config = dict(
    hidden_size=192,
    moe_layers=[1, 2, 3, 4, 5, 6, 7, 8, 9],
    n_groups=4,
    groups_per_token=1,
    num_key_value_heads=3,
    head_dim=64,
    norm_eps=1e-05,
    parallel_block=False,
    lr_head=0.00672,
    schedule='wsd',
    max_steps=11051,
)
Below are experts of layer 6 (counted from 0) of a mixture-of-experts language model. Rows are named router (the router's row for the expert), up (a neuron's input weights, with its number) and show model dimensions 0-191. Each number is 128 + 32 x the weight over its row's rms, rounded and kept within 0 to 255. Numbers have three digits each.
After each expert's rows: a language model's description of what the expert responds to; "gets" lists some tokens that make up at least twice as much of what it gets as of all text. This comes from a sample of Wikipedia text that the model never trained on. Tokens count by the router's weight.

# expert 43
router:149150169130151140168126149131065104120145108091113106110127115163072154165115098087132179130138128121092119112097149039148114072139147100111150136126177130163131106153133140076115098067091079181123080080086104174164154179173171120166101156135134138120129085152146142146179111091151148122107119086168050161129084157139156103075109139200148133188071190119131084117080140184165088151132101178117108110177143135120118117164139112126136170121183125070172141071128103134133087105043151116129105067165163157151123140120171126131157115111096150109157131133076154085097145194087110138
up0:158137098158215156057049114171076175122101184112122151107124104169145134131111182081138111096093128133109192114089081141117155144182156148136159151133167161128136147124090126163122143089106140133115075091103141137147117129160074112122130082134116130124110116148041078106128143166116122163149106136063125139147107182188130138150114129147159204143041153142173138134127120131156135123144115162126100150186122138110098080114184211101151096088173098134170145112103117100172159130102152141102113084105099121130173142156116080180126067074087104125099173138133120097141082124081074161
up1:161178140158182126175107193127094096133110134200151114157165153138098116119099118153151143125191087130170130081106133105095115213132134143111130130109140093160108033145103134149092107151102157163092098136127096128132160115132153140133106171168105137149103146128062102100163125148155215177090220089098089104166158125186115078109129124133102128095123159117141115142158109136154139150126127147118170152091185157115061099065094121126076093186134123139140105082123117086109139148083134181134096111132119121213121131142133110159089077076180106105144119062175130141144075159097096135
up2:072119112148203136089181165086147154101125155139125069127133156060084161150159088140132141117100184160076167122140114115139137094129130178158119056119189122106172093101164109140063113133106173168134122096114101070162143086137119121155109155198105116141162162124111140112111105120134200083170126112157147126136123146146116100153107129102117088081130133200141104093095077146179153139110150124094115129054129124078138146074136162139176184116155124116143101090123094059123100104138179128144112057168165124144099060095095148113181168086102136115194128189107097095154098133111131141
up3:077125139192058124154128099143090117071147159074171146107087110168105103090097149202148124163159122134162069107170118106164134108126102169117120183084142173093171128101125127125156123097113090108185126151153108140125127156177090144170143172121119057155125183148093156140094102073156120095141138125154157129104089088105178108158175157139085137116062095183183111167140094102143146164108072151157104122086150131172115139194088145169141090099084153106124126111138135123142127126124126191108083107079073137163181119139131097047128154109149128156091112125193099114084121155176157167
Description: Indefinite articles
gets: "a ", "an ", "A ", "the ", "An ", "This "

# expert 25
router:099079114118136132106151132088117149086120073148127120165073187168114146155134111110193189119125087108113152118115182171105142181165154096142143086140110095105184148083126068116073104129107089088163123137160141124144145155112111151100195174131139153104134160190053159132148176068075115156137104135087131117128159064110114155066162113150148152156126092110152179103144162135143096094108127078133140105095139097166063106134087136083137172088139128092087145207162160134184155099130121096171124105131078111178159157148131182151105084088085125125161131088125165157099166094076113168
up0:079119131162178145137100107146153137089154141054103078159112183121127155098140147133120119134123093130161125150081112112100104119076194128140173155173176074109175162126098126168130117119073133161143147197167126139145112134091105169058135135140158125187115134120072122158127152138158170128103102097115203150103142089149214109139104055117134135133092134123108127138180112118170149114096165125112133103121091133109114085091102167131110157044099115084119058157127067105144140125203094148159138152108105121193157107097163144178125105150102136088129143152157107090237155128094091144
up1:134132131152146079163121152111095123109158090102111152143149109144109110133153131163076085124139136100110135109114119127124128092126180157153172096116134185187104076143165117105100139095163161128064069081080068094124142140126117160133134141150180085108138041097097167068167108162150185145125104136083125154138112138166159125120134177150183143099082098154163086063176154105184114174075150153123052137198123160104079125164159102092068161160127161132155173162134142119151166095129108169089181168105175094128091154117129133124132074189105119165099103104065091114106108163138169119
up2:144136169088113136132075093151125137151157144150078164157198094183149188099138102118128112081132150169178158138075148128103170129125122098129181165081119115161051147142118116116098091103206093091168106088165129130177154123170127140131134190114095170112099140125140140129107149075150142108145098143146123061064106142151109097127090156080073186168147148154156113079176076118156127081232114078113163146155132084162130111135151166063146125129144118135096141176041133103119138171165179120128121112129131171121211151116092116162135144144124133082112157150108117108160112129140105119
up3:085093103091095179126106119106125193095170123155088189144109139133147131196098174167129131143129125147166165117120126196143089090115060121140164072153128140145079165144121175209112087145083103095106175085169161107105155163102139196148125111083144139093083070139069096127147170130127164148090082143163142146156107089137129138135140095179115137132149188117118112142120094181135108120135131109061195113163136125120142124102173139112145089133091144136116124144199112143146198172136092152094020131105188106155104110100097163177072115131110110161112124151097108104121142151141103143
Description: Name-end and list separators
gets: "; ", "y ", "o ", "e ", "ie ", "/"

# expert 15
router:113158151181186097077111132174114166093099141183140075142143080140098158151130095164098089052110137135104157173132121158167122110132151130149102113127123200037121118106132145171103164103158104153085132150104162151139166188184181092083158069150120174077135126121122130134109112079155159126130103186107086139089111134139105081092156143109094141168105120110200152107059089123114129153171098080087183110121112143090133098144096119092098142078138108129133166122088162142151097125084139167117142138167078113128193122144103129121106088111074115131132199117106145139061095207113122117
up4:066099158114143105122169103180126122153128143144144123126145062074071106130110092123121117076158112156109115140114075127136142097135147099094163176119122160169163086165126165172130141196170127143155067125168131146158131144126088189185062086147148134103129103059101107116118164113117125121154140217161114137150133183174121220130163159119161122116083146092169117136181148122107098118088117121133144152128123139148113088148083176103135101050118123098164077151093101139131121096060120149153125131117100165161150042100150113164113132172158113138060106087174164154124066186106117132
up5:124183153124124074143079084093159132146109122139141147116124111171113060168109152102115136078114084101102149170141113156145183128135138131071166124116126143116078159083117096049115131126121103167126179091116120200114150138146205140088131114127109123151086150088129094152116144134078164126136109166083123159146131136140158132160175147097192098126137116192116161094155112093086131086128184049092151151191106140162184135130150162148111117110145127093043099154089177127171103130102114086167102143043115112158104129118164112164118213115089129153137151090080098102212132142107118113
up6:093131154178118060148124143177180171131162118135095117142133146097088103138142123147162101098094162151185151165107075152093168113129059094112170115184118138129073126144108107159152121161147074150131102147115120144128089181136176163157126116145149134064063151108091167178084126098116172169155159181085130117073089132076078174151180140132074127136107151137163116138071067067143136114096139157118132061108207128038172106134118161145119077106132143112120129122106130114180088145145098145120113123111130095177131107117150139131093152123095129182077084106110164131112081167158116067
up7:097084113110170122145166138144136114156102126153102070205151132112126058136091098150123182113057112149128112159190111120163086162083147120120068078109148111131071118086108166120077097062119093147149090089142107133084119158111141120120100099084081194112090136096155189156145144092147121106155129161108161158123129092191108141149148129107157089115154181094148136149182098157167127135143108116068105095125138189072115165164171136098120173162145109151105110151107131090147110108147078139105080079180128147131126110134154146162186108081113107166200085123122126185107152206171101116
Description: Mid-word letter fragments
gets: " ", "a ", "en ", "li", "en", "on "

# expert 4
router:148095137131056154104175093116134135075111068073091188063208139149138116104144107213167165178115100128092119129131106140085105158126145114104061138054144127123099110146149137173078095128106137128070179094125168118088148162060151188136120152109126088096096187070147185089128133117175131182173150129144150088143092125124107110170169119125181102153102161159091115121131145155125096146125120117108160160140169091159118097113175182144167133133109145106080121113133179080125125103167104074089176173106091123133123103123148163114135100124133085100101122146129175104105156172187157152
up0:126079074175121167094171170084166147106080142094132171150121125129132094165113121095121082106104080102117122163124141118120162151194191141192050159144102106075146156077135111107115104098163136134138129119122070117144209126170136160098143115092120159132098172040104132119155176143143143182133197200100121089140091130132166063134193147029152146180130125165148101134170132149160100092093117123083128143105138158129119117160132130144151165159140086102128114090143121117169111154147140140181159094120168113129160162076114133115138058111115119142097157136134074079138144128138192149
up1:111136134119164116117160104100149088080134090079109112173140112078114125080134188106150188155102066105171086133133141115154141151151118115133116182114155111139171124062071185129162083068148104093128109127165144180100125101132162164162146137109096148065153195117121170111101132116128168090162108071147150121090088118165106081141166117166114177172169176119151106098144172167140120094148149169136179122165129118106184104093104184108080106094080159138107103128134174176134153118195076123081133145138113077171102091096140150129111130086132093179103107173117143066192096183154122103
up2:145145127161084102046101127093153179080161139151104130130166115150077143111151129102084089156180141174085133082130151140149110089125106098171164163053169146090149172119049140138141157100176136104154134137124148182073143119082141157168166095149113155167129110167139098113122153149129152080123135120097108132104068097124102151138116145163162138132167120168127171129120121099122103132203170148116200145090146162123126118100127184090189135095070108143129154150084109134135141110140118108099146086133100117093138124080195114150084110096142121088079145151109086121129250106044097102
up3:106142071105151065139162114144157088163143126145165157181179142099123112090112079125157103130150147137155125119111061117137124122160158062141083105083139140160114206089110130127095104117115170140118176138112077204135108116112133166124122162139161108103097214188122180089100125149120180126137105115065139150075141162136124157182126179130101148121053093149088121114211175090138123110174116117092070155166172165156111136136083129119064145144121166164102140103138086136127143153153135107139085137110083102165113131169138093147157143137132115148206158116153182098107180093087064126
Description: Mid-word name fragments
gets: "'", "et", "ran", "ut", "orn", "let"

# expert 20
router:147135072145126115132142169135123162143091075099102173126118087193112114090020155131188120178118088162107090132107196130128152124126140138095123127152133056091105159130117176152132145122158166088144154160128079067097091153166122127072112143164152147180163191141100174096149195122093129092104184137102138128117107069160144174133107115136154139115121093122116146095162129124114081132123099091100174143090150125154107093139095139078167159077138116074081141182138078103156158083137092109108135121133073146168141138141197093115093201162167093113138125086200169157130120134113153148
up0:103174108137146127150156143136156083134069091093149116084131163092101052092132131084152108080119161154189140119159156150149163125042113124123158107165098081149143174110166173132153098114101152089121074078152201098095133152099122098121127153112145079160118140112142166081145149116081129095076129163112085116113112169166140144178125115147128143096182089151116133132160116150113138130119109093126150151139161088138048135156075158113053127087124106117107072149162105096161188184175104135069096128105087117163161164131110139194200123107155101093153155216166114099150148145139097149
up1:044107118139141121120124165118141165107115172170100126197115097125078127073134177172149074182180168167170092152154143099172133121123074124166192109135142116110172136102117136148098074116107121197127139087097055088161141144125117199127071115119134149135105154134133109131104140124161089130121191152090161103127123136102105121154141134103163139108126121099081107095101104117193127119079084173141173114197111153080114130104114130122121192148106172115145062116078147120140119090187154198144120162051113120153144108155174141067139109123145073109147087160179132068145088131103131106
up2:116179143161083143111134137076186140104186087114141127056157082086077161106091158099108120182066116121135076154102143133098118068064108125182097167131171134128102157107135153138174207149139093150170106163147121102155102165076101102137117130116115110187082183132175076174124143198116153116096138147103123180130123142066116149173144165161168121111162144098104147140118077136116134157203115103121098175145167135117103112153110096139087107085113143118125129070140069175184110171180126142174133095135102175132141111114143083187122138137121095109187146088089099122123121142091150100
up3:128141052197153113127118163138118138164106130193086130132099098117132096092096137118099113126137081161134120166138157106148156170166138105138174109119133068122079158108121226156201117160124084104142171158201108089156143124148084133126137184167150179147130097102133147087111114188139156141074179167122150174158139135106156097213061098123060075112131116124128133104153117089132125147115127107152160105123143073122091136176133176081099109101090115071129100141120143084169100140139117157109106107111113059101168161128160073149112152175134133142104181060126108138103130135084137064
Description: Title-internal words
gets: "of ", "Love ", "You ", "\" ", " ", "for "

# expert 18
router:167121133151103134058121127149109088113112074107093132099159160151176103147104129123084154097145112095081112167157113133166148117128196087129077189164150174110110088116140164147152131084127095123103094133066143157090109119148145104142129157160139124134146079185182146120125134137151144045110145094111171200176137121184102126125134065117088151157051127094165118178057098088113118086128150109103168070153136129118087069169159097152160167108172124131128102151137111148198149101149133173114156140184165083124097093164120093081145116110176194166156094151106129172091136156148174103
up0:125094095183131140137135117135133105104086121107155097159106157145112100120133148171136087145169123074152159148045080087142149128180156131103121176101184146192190126138151108117142156109116081186131154125175115113114093103114123104117141095169138146110084193096132195118136125074081142134174146185155124060158153132145168109126168123165065164135148134088089086136089183107132055110148134092109131069092074081099067108189107176192119108127074101157164109162140160141117129129083180080165084161097127133113141140156146189109124168105096135155121149131112137094163148108132120188
up1:097096142176124164130127161074125094161122155122124146127189082052159116146143118106101170177109094125132077193147129118191139170154145148133084205145083084104126192119100110128144106090111181087116122106134151105108062180127097108157118144102139080127083095166143118094093097149080130165149112162146144179187132145162163113197163145135127072109068154153128110091138116104127167145114098147224130109108148073076077175163102143128118145136114050156115095120120103146206078113146153106122124088185107117148134149070102122117174145183151116149125127103116114151129133145127130080
up2:098125136195118137150098125085087110092162087167204125062147150060100157158135134125105127101109118138171130163110132109126124123122168086148150143132083120141069120110132128143158094143167065176097148091126167109151170122120071187169127142101161140143078093147115110061115131109141163158149132120053163106181106053123176051150074108122097113132144106153110093146006123142104100091122152166136135106157084160126111171088124148150146121125143087167111082167105119166156145136148104115134126143140145151066104068091150116161169118092180173173144079146108117164134069127153126127
up3:074117143163128191111174101112136141134129109193100079144172085108134141134101105142100149140073154121116166155095135071145125128124088160157081101140173142099151139095133106141106106112112091134095163096146133181186186128130158165126136199087113121148106110062096094134144134078145107124171121154168068141136174157066111125097145177091192120157117096133161091146057124151136173104129109086158152121159148100131145112138123140148125166171094176134142152035078086120116140164176059160129127149112125125160126133099172159064169081166155182092158093123097095147120157152073200100
Description: Abbreviations and plural nouns
gets: "p", "d", " ", "b", "f", "ass"

# expert 8
router:081168169111107110113173106147113118098122135150102133079159152070165145105166101167155118115178107152161131146189126176138132151140148074084108135109071138114123146146113112203160080190177139152135128133170143158111110099105188042140110134129124069106151119202134169169062153102136097151139171124180131184111112141142127150099096152123182183110089157109161115129124166097102089153164163094051126151057158177179109157144109110133147153174101089131153144166100096109096130149091140118110151088106105097108125098100118132087057087079155106093092100187107138117103122093123132188
up0:080122109142136120153146149095159117117091090149121145110068113108131168085153170163140148156137139143155131147096148135117110104107123116162083166164069117131126090075087134075127166130140074107119114106207186112076144147095148136120201116159147103081066156131164138068125152161158115128142096100142169107157121169149120177082121155077160130085142112105162073172130147103155200120092120133100142098115198131140117173155161136092128074116105055119083159095128087147100138156158105153192141139163122154136172184165143091093054120104109125196111046103114168100139095187105149124
up1:172086117169100100098183140092157110114157126107144137119147154089113132155068126127139072153110104117178173147143138133067107061096117209171173058102134105115127167085111154175137095086147110172097100117125131084200111119078103152142104082097083139146136165108134107145141132145140094133167155145060089119101112142184129120134156101160111212126134150165078174150123137147169123080131117101126108122089123141140123159183075195127143098078174115167108127143113094156162151094084100179169112162140172125111122144116130134140234115130151098058121081142115133126175144118161189121
up2:162042154117132126086145118147134151109125109145108131142091110119124102135108101129102117142091152137150130118146168084143147156142179170165175093133101017171187178087088140162149088164051118154080149110115140111141142146184138069145198059129140149208122144158143128121147105132140131113121170187146085083099169157095143158128139101165094119119170151097119143155143160149078099108131136132101119071097095194098126147174128124150121121111112171089126099161159081078193081146064098107121131136175146071133132135160135122183129121135173227125151135150079137138145131150099105124
up3:080114130131073178084143126142169132081139118134123126145177143198166151189183124139149135120159172139131121155093085084105127093073104103120145140137142139181199124100092157164116116131075131157138112118190155131130146098126088119123171140106137162167074124123111104124235133103067132094117110076165061085141146080096103091119154139162160124145080069137093099092140137058104154111151152175134110157151172122157141142197138196167098108085071131177093145123132118148122132150135147115139144134107202128122139120074110150169099130146173150114085053123125124135135180077181108142
Description: Coordinate degree symbols
gets: "°", "″", "O", "k", "% ", ")"

# expert 48
router:065138111100141155133117138124170139065179130121217155120139100135143155097117163117069177126096113085066142083180189125079182182133162128107121101137133078149175129124141086068101112070165131122098087144175092115131149085139143083137121156107124072128157142153101158160114104075120126147111112122108114125117209115108164151081139106104126128102139163118109169125121171133185163080078132111171170096147163080094167198199146119120123150120128117120091157122165140077187155088108138105100132127136098156096112122129143198113185159139131150097116073106142111190138151095072103078
up0:113100092115134105120094144169092176140113186150138157103114130107102132133071180153085127174114133140110159094134091122093156091142108111097155126126122124119090108138083154038151184154120163153088154075150081106088143171084099144104156155119094123123161144126105099034117092147122134083102083108159143228129168141104168146141102105171158108145180156077115068083106182131170168101095189108144134099142092141105119207099171158137111194172109094140171142116178126152131079125137099088147076105110204110112132107137130131124161161117105121125127137174148079139191163126137129079
up1:089080180103129096123139176131108102153157182163153086041107152153091124119107159126079085150107067092135110078132083118178196172138152104100149164088143086122093190149097180139115124075084066163108141147103097084117107181094123127166142081114159070151139091184175117130100148081170113124183146127150132105154101126172115115143174132084125117072146109121129078139138121081176135105119132165150151134164189117134078093096168177081132093132141160130064111154154117106166159126097115118138140141146071168133143119133103120088130118083155165060135088066100120091126160151142125172
up2:151102068113126114107149145101155168125095106109092113133114159074142106131108175083118113194099191091138175168080041104077096125119143079147143083097103160168133112127094133101090120133135135168141129124134189090119124136130178141133109127123127177087096189121166116197174100122123089105087107151138112166044176109145097134150104116088130120174187157105167157175202132086206115134154103158120151145126114169073131168111097094185176111204085114099131131139134128113148119135164158117082134081124109184217127116120090137113150138132115115111163113139141173125180117114149118089
up3:120159132164121090185154104146152224102129164108128123152158107117113135139123091128061135136093157165203098140136189145072161139112076164188115112163162099159137157070146166154107142099153144130205154152150138079094116052082177114157120100146123079129075075085097141150113110119112126089171136152077070147117138162156136075095117136130095139091141131121114162123180154032125094111117120157056092120158127107138151109090128143171080096152109077196126124138120115128135167183113164055157117124144141104119156083156154139138107150133097106112112141102126162130077137110071148092
Description: Sports tables and lists
gets: "| ", "- ", "\n", "s ", "; ", ": "

# expert 3
router:128115135110163163148138083129162149200095133122108140127095112134147144148166139133121090126117078129107135131132160085181148073187123139157102088132139125130090138106127203107164158121147138102154156143151079118099177112145152162061109144150125145121142138149131067111049140084159188122167167121101199123116103114101103153142108087124131093173114175136147164071143126130143169122130107118108100138114059152144159100124201117085103113179132199157086110083079163105061117133094143111108116150155222089138063127153143141167155085153127119144074098128076159191106063174180148162
up1:110098144148133101176142138198173106112152105118098159174144137113107152149095100127093047128114103072138172123078131117171150116112064123189096094122175172186138154115099144112136114130143118117113078173127128136170172088067160112129063134182114116132147143050118118148158181127178169122149103166082180121142076178211125116122061135131130129135117154153126097060158142115150152118081133117114134138153069065137082140139106174154118173088171141142104099151174075090174127159102140128135148136133171107084123155160092154138134170149176052140127134163156095161096136090114180130
up2:041091100169155131089113154117157085074119143054154106114161108172123104066133118116158124163093116127139132146095139086137179140193132134139105163127200131179116088093137105127171140112116121099120162144104117128076098137157208170107117099156118158124074153128108121197150205155122153173151159180080112160125124121117127159143148064137128164152117156142138113137157130049177130110042107135132103098157131097107128125142123174096081151125186151126087115154111146080093109103143078177102108150138159107200069105157153196154156135071134104156119141122094091154116118083138168141
up3:125153123129137081120165103149124188101130063148133130145059127130114158131207169044164128142134118097057182131124111129144082128120133186144102110129174148128137078097126131150176158073150070155168166068105112121146134133051153145137052164097092153140127084156135135123117149124132199120119104134132100109116076138133085131152106140103121127139097126115071137113099159106164123076029082156068176120164095195107136134143178143120150106115102114167143094186166128112079109147096075111118152095115109164142094095157172187096103119147111091085152141157071113137149112160130165129
up4:124109159168131155129109123104148127179144137193142194142156109085145119080130065149103133091111094139164127191110131070155191149179089081151118133155175111130131152105127149144155181131142137151120121117164145145110080155099155120151169073115160123090080158121076179068044076056108114151133131109080132120150131099176127112199126146121132120118128161130164126076116151107133160118135133120127156161090203149180121121159152189093066088154164111112100092093101134119118125170096149142142124145090146154197108182069115111187121087108193128088111138079106171054149116125132146142
Description: Word-final suffix pieces
gets: "on", "ed", ")", "t", "at", "ing"

# expert 1
router:187116103107163189129125084123122159118179211139118111145136081050183090118147160150098173160141143113110118039171057138134123140089182122085108167079157130088041124125156125106097072122080149088100138117145109103107117085130122137144120116120145101142157114185157167120106114185171166124152165168174157083153190128119148141134136133124120141178126105161126111135127122112105131106142119123174161086058079054166138104133120111135172152151065105148164096096178149123091114107126149193133148111155098122116159089122108118118133127130137169134190145132211116129099083105091157175
up0:066091105109089196140113103144137099163155163161125101147132172076126120111135138078122156144124086144096107175145115207163069146091162132177107122202157125193102138074109103103084127140116111107137126099138126081119150136105114154174089095096134133144082095118145100099134140178162162100097180204130126137183193184156191117099142217103109157046147132109186081147173113097162135108065174133103149115101153066078106130149121132141168145125138121110106122135069084191121114117149165141139117133148178117116146106135114116121141133088101161181131109114084096122172112169118104109
up1:106080132138157096128149142116152061109138086114151146118163149076148113099120197146129162146114111062138097124105135071086102114155093074107164158151184139094105131145105116067115129127097123093161130124142119148093113094131187106175140153108127149122114187221100092118161106161120109116146162139112131101115133166110125042113184079092143161094176171095060087140121114119170120138163145140168149165096152101142078117190183186081128105091147142153129150088118097102161142161137105151121143096136124170143072151078098174130156118170132118074186110131148115114087150068197174194
up2:123095121067134141166124171126144125172168150201112102112074147127139098108089213097098172107113088131144117088096079139106110065113135158161160125137088106037098150125095128178087115099097105165161179075116146138180155071132129193143098118067086086136094132123098094136055106151107088140156108152107129120118125142157145145116188142164098124183199120128088152109097107103080140067119107183134169127174163074050128114117135139109162153126102178125166114145144133123131105133138108159192115093130116167137141145166155123148142119107157209095112080141138093159129126113170158160
up3:102130140147150101183162143098158161134141192106119131152076165059115113107093145113062176143129062133090122077142101103125090113072206192089131121148133110074198140085137108110174122124146169154161119112130192098097206111181158103146076134098152148130132138129144130161119138173177153129187107139037106108128157141076117093055138126116102148151189160166171069078167097119118095121159116155127164128137084116151126135128143121081147124161134142095192129124146057131143146118125174143121110100131113132088166113139145116123101140090067105152177101119143078168097133147082149110
Description: Slavic name suffixes
gets: "ov", "ev", "av", "iv", "č", "kov"

# expert 53
router:078167131117112075164124179135144104153099135201130210119106057148131173093171072081148104139126170114134080124129132132145163083077093109145144117162114133088149160151114158147111123097143135150111206129086096141155169100096109166120085168122119115060134084162146065103154128133146091101093097078145103122079084126099121140150181154090114090186127120072120121081100178105110090174116178114128091162095106133097150086135127106144128177099105113093119139193142134158122138098105078092122140152152154137135156127112197081166168173179061082103120159118106134117082126141114150205
up0:102155077110130120192114136127110169115098189128113106186083134099133156088166158129142099133137119110061056089097070143179133065070117064144105166141134109109097113099104151119183114086142102137178165167133209176134123151101142145109137146103092097151076147129166115091119158103205138147156129143123108136177085182126158089131185142016092090123137054159150156113134136108115166122097121144141107133078151152090110135123102165100090122123122148146132136200059112122140122125169118170123150115164134150164090095154109064138103137161144149096158144104118152099171138162133161177
up1:117083061148097116133079096141143125139159092153131111160129163138221173118131090122058152108074167143177156111154109145130140140137129063101073193139054183132150124158119070152168108111113116130201115133190129078126077132177145092118150179139150120096091122141132094120116098140152142159075113140105136095152181141125070141112133157038176112133116121120187093153118125131129130163070136140132095143074194109194109182122167112145154197157143122133116130134110136090128090117160098143104145138126167166177126180095177145165128088107141172160142114166094144122157091112140106086
up2:138103158092116164137096131103146171115110115147058128106135068075101094109139102139109123142132123134189114116056121090049070133124104152140110167086120088146142166106153158136115112143133148141149143137165132115122103125151141185143195088143068145165113096185176095139097108142159163123148084115228150151150140147108127140133094157155168142080154087114081141156105176133192130135078128166118116132127145117202118098105130156098146130102109106120103078120118104119102155116136143171191194129097113100127145089123168141065167065213095121117178107153178095147122136211130153195
up3:160124164074164115136138196120109155087118124144158152119094085171102175112141123167157090140102105130112152129073123078160143097081056228058083130115094151143129104071099126143164133111124107080154135130171150157095139138137147111131128143159137174082111086146117131130060180148170114151107170140125115163136159130197045106130102134172075181078143132111186100173141127113089106155148176154103125139112133157162118119147169122098156154097135116058127094154140095089088071143080079099153145078125104116149165141125100134154092155066166052116142165097126140126111116179152104162
Description: Location and building description
gets: "of ", "in ", ", ", "was ", "on ", "from "

# expert 56
router:160155126133088139101090120132145169092180114148155132140155110146156133075144084142121116152130120112100070088172193118084136185182075128139162098087146114125162098111155133139114137114151099109111134179127036104134018095146167102130090122054146129137129083118109149171111147123103104065138151110081165173057115098132133122151108073111132138130106164131111156150076176174175143094123120124091128158131083121100124132126198164153077183088106063112138144127195091211160147119113162122128110141112130158107119102149078170142155183176102140103115122096084107161130149102068116143
up0:119142151146074124148175136126107177096155156139152145091125122075099177028150090120107117156190132099159113148108157176124064149096076136109134187186132085094163108127076093153152099137125096144058155124158106144115092112187156094167121088152142144093132200167133148108128131166128088135136086160131117141174125109193140092142101171124111105161076121143161098141149115141151140144138092092124128121162132135169104188157189148125128104107120085059143078167144073098145113098158143203092139106115155145176159113120153090143080088148117133108162159126116112090187121160087077047
up1:193125087094109194126135121149177159143203154186121168127154111106062132110168138105114082128097105091110033139147142118123124141115145119160146134125103155122114108168055203146098152082127113138094151127160140096121133108112096141132102158187158114118086168119165109112045124120111099148114131107112129144091123175117098171161125121071143137209152172152058113164126178139147093169134160104116166096152149137140142147146139192126127146116125094129147108125208105145143159099105114113154112162125142087085196058089069143155103156105168158078089135142115153137190106079175147161
up2:131100126117103141105093160092115119105189116191107119166126135069161156202137130127081118124170111122145138201157112149113143193160098110140117085153132151129095129141144083162138135117112141156124113149145162147102180115140109143159125114152106146134156131101103109166135159144104119125106094139092071201109172143093146070087094113216111132106139145123164123156138042083147119153168160087150158103117149112141093092115113163118049169176182091082172100129132138111065075090154133067104126090150090149138133052120174116065089186093147133184088158150078102123096074138136087147
up3:131105121137129101164133131146112132129104145149150115178162183082090161108165108150127133106087161130141108096148155173149127140119171080085120186036098126142098087134153147156143094113126068115106148176122123154086147172150129080138157227080137101148076063196102170138121176133166137141136115079099074090114176136104097078161104159148114160112168144139196175126129125118166154132110122133180105158077096160082148185148114137193112109096147169130145072157123178114128127186116084132080099093125139080104120064092129163133118061169095146118104187131136137150152096127094114094
Description: Main verbs and results
gets: "was ", "is ", "were ", "won ", "\n", "are "

# expert 41
router:131138138131137152069105106104140099115163082084155092067135090145113104131120156133150113110083131124097094160161187168165128220136200157126129129081162157101134085121155153111160088095172141086138118155136122139110091115146170135137112094190100132183114142168210129168074170126101100048147146136080170181091185098176158099132139079121131141118078104109156045182139142087117159125112156117123113147099081112137157123109132133131184141191133115085167078080132153052172130091133165153091170136064121124134094099103119143117161140136112141148131113146065106102118072154124146114
up20:123181148087092087109142132169141198076118113165129115102133142111119153120162095149103089080079114139116087155100129084133124182152134192099128121141175146089155082132166136108153112122141154082165096131125132081105133103199126145143109089151121129141110185137149137086157061138091145108097152165043135075166131161122169062150161139157095061112108134133153121131092091121180157138148135173120127105100164179185143157169098186095159067141166118157184123105109156070160159176101097118082126128142134142095143080136154138102101160170076129190178117094064161139167144180106102112
up21:121110122158199095153156104158152141178113145087110045136095093115103080176136140160112137183084159130141122114088165136102120088149097143101157132193145140135154083134133077130154119087137070039155106126137146117112159209168121082176141148162168140208062156153100094122090146171127098151098083157101128133064133103150142141133136103133143101131165165139160121138149155096110142132115128099093119123115069167134169153116111209131132101109180072069165083172141176107097122169115153122054140125099149076144137095150123134138154124153169184124144100134176140101171113082152081106
up22:098076100149121147175110152095115089109120109135058137162139126103153099103148149136130037078115119095128104116112150165152129112144091110093128155140096174217075113146128114106136038074110121165071087091149117129095120176158150088158100146164097076107064147130153152193172159177128168128175101156154109111055132154124146083128106082083154152114147140113158057081174156158119120093107159143097123086104145126142139156162095106107146082172145133136136097149122135160121132138152177135099139090174139119180108117126137110208184179152121137135113136092096129186127176138192111168
up23:148136074140118140113143168090095136109092095073118104135116077111168110165078164108089183132096117160093131146154118108144128101163131107128215099113085158154131119121126173078131116130105142141120156152156106100154067148144106129173200107131170126077110126100142097103202128097118142163079101173106143190155131181083107103121138127155118114135130219105133085160128085156057174103072183180140103107092154105149135166169122153057135153118179089096138135177124111160169074190138148116142168118119069105106137116150134117073088153122151160167122144138071111135156148161162180070
Description: Numbers and counted units
gets: "2", "1", "0", "4", "Votes ", "6"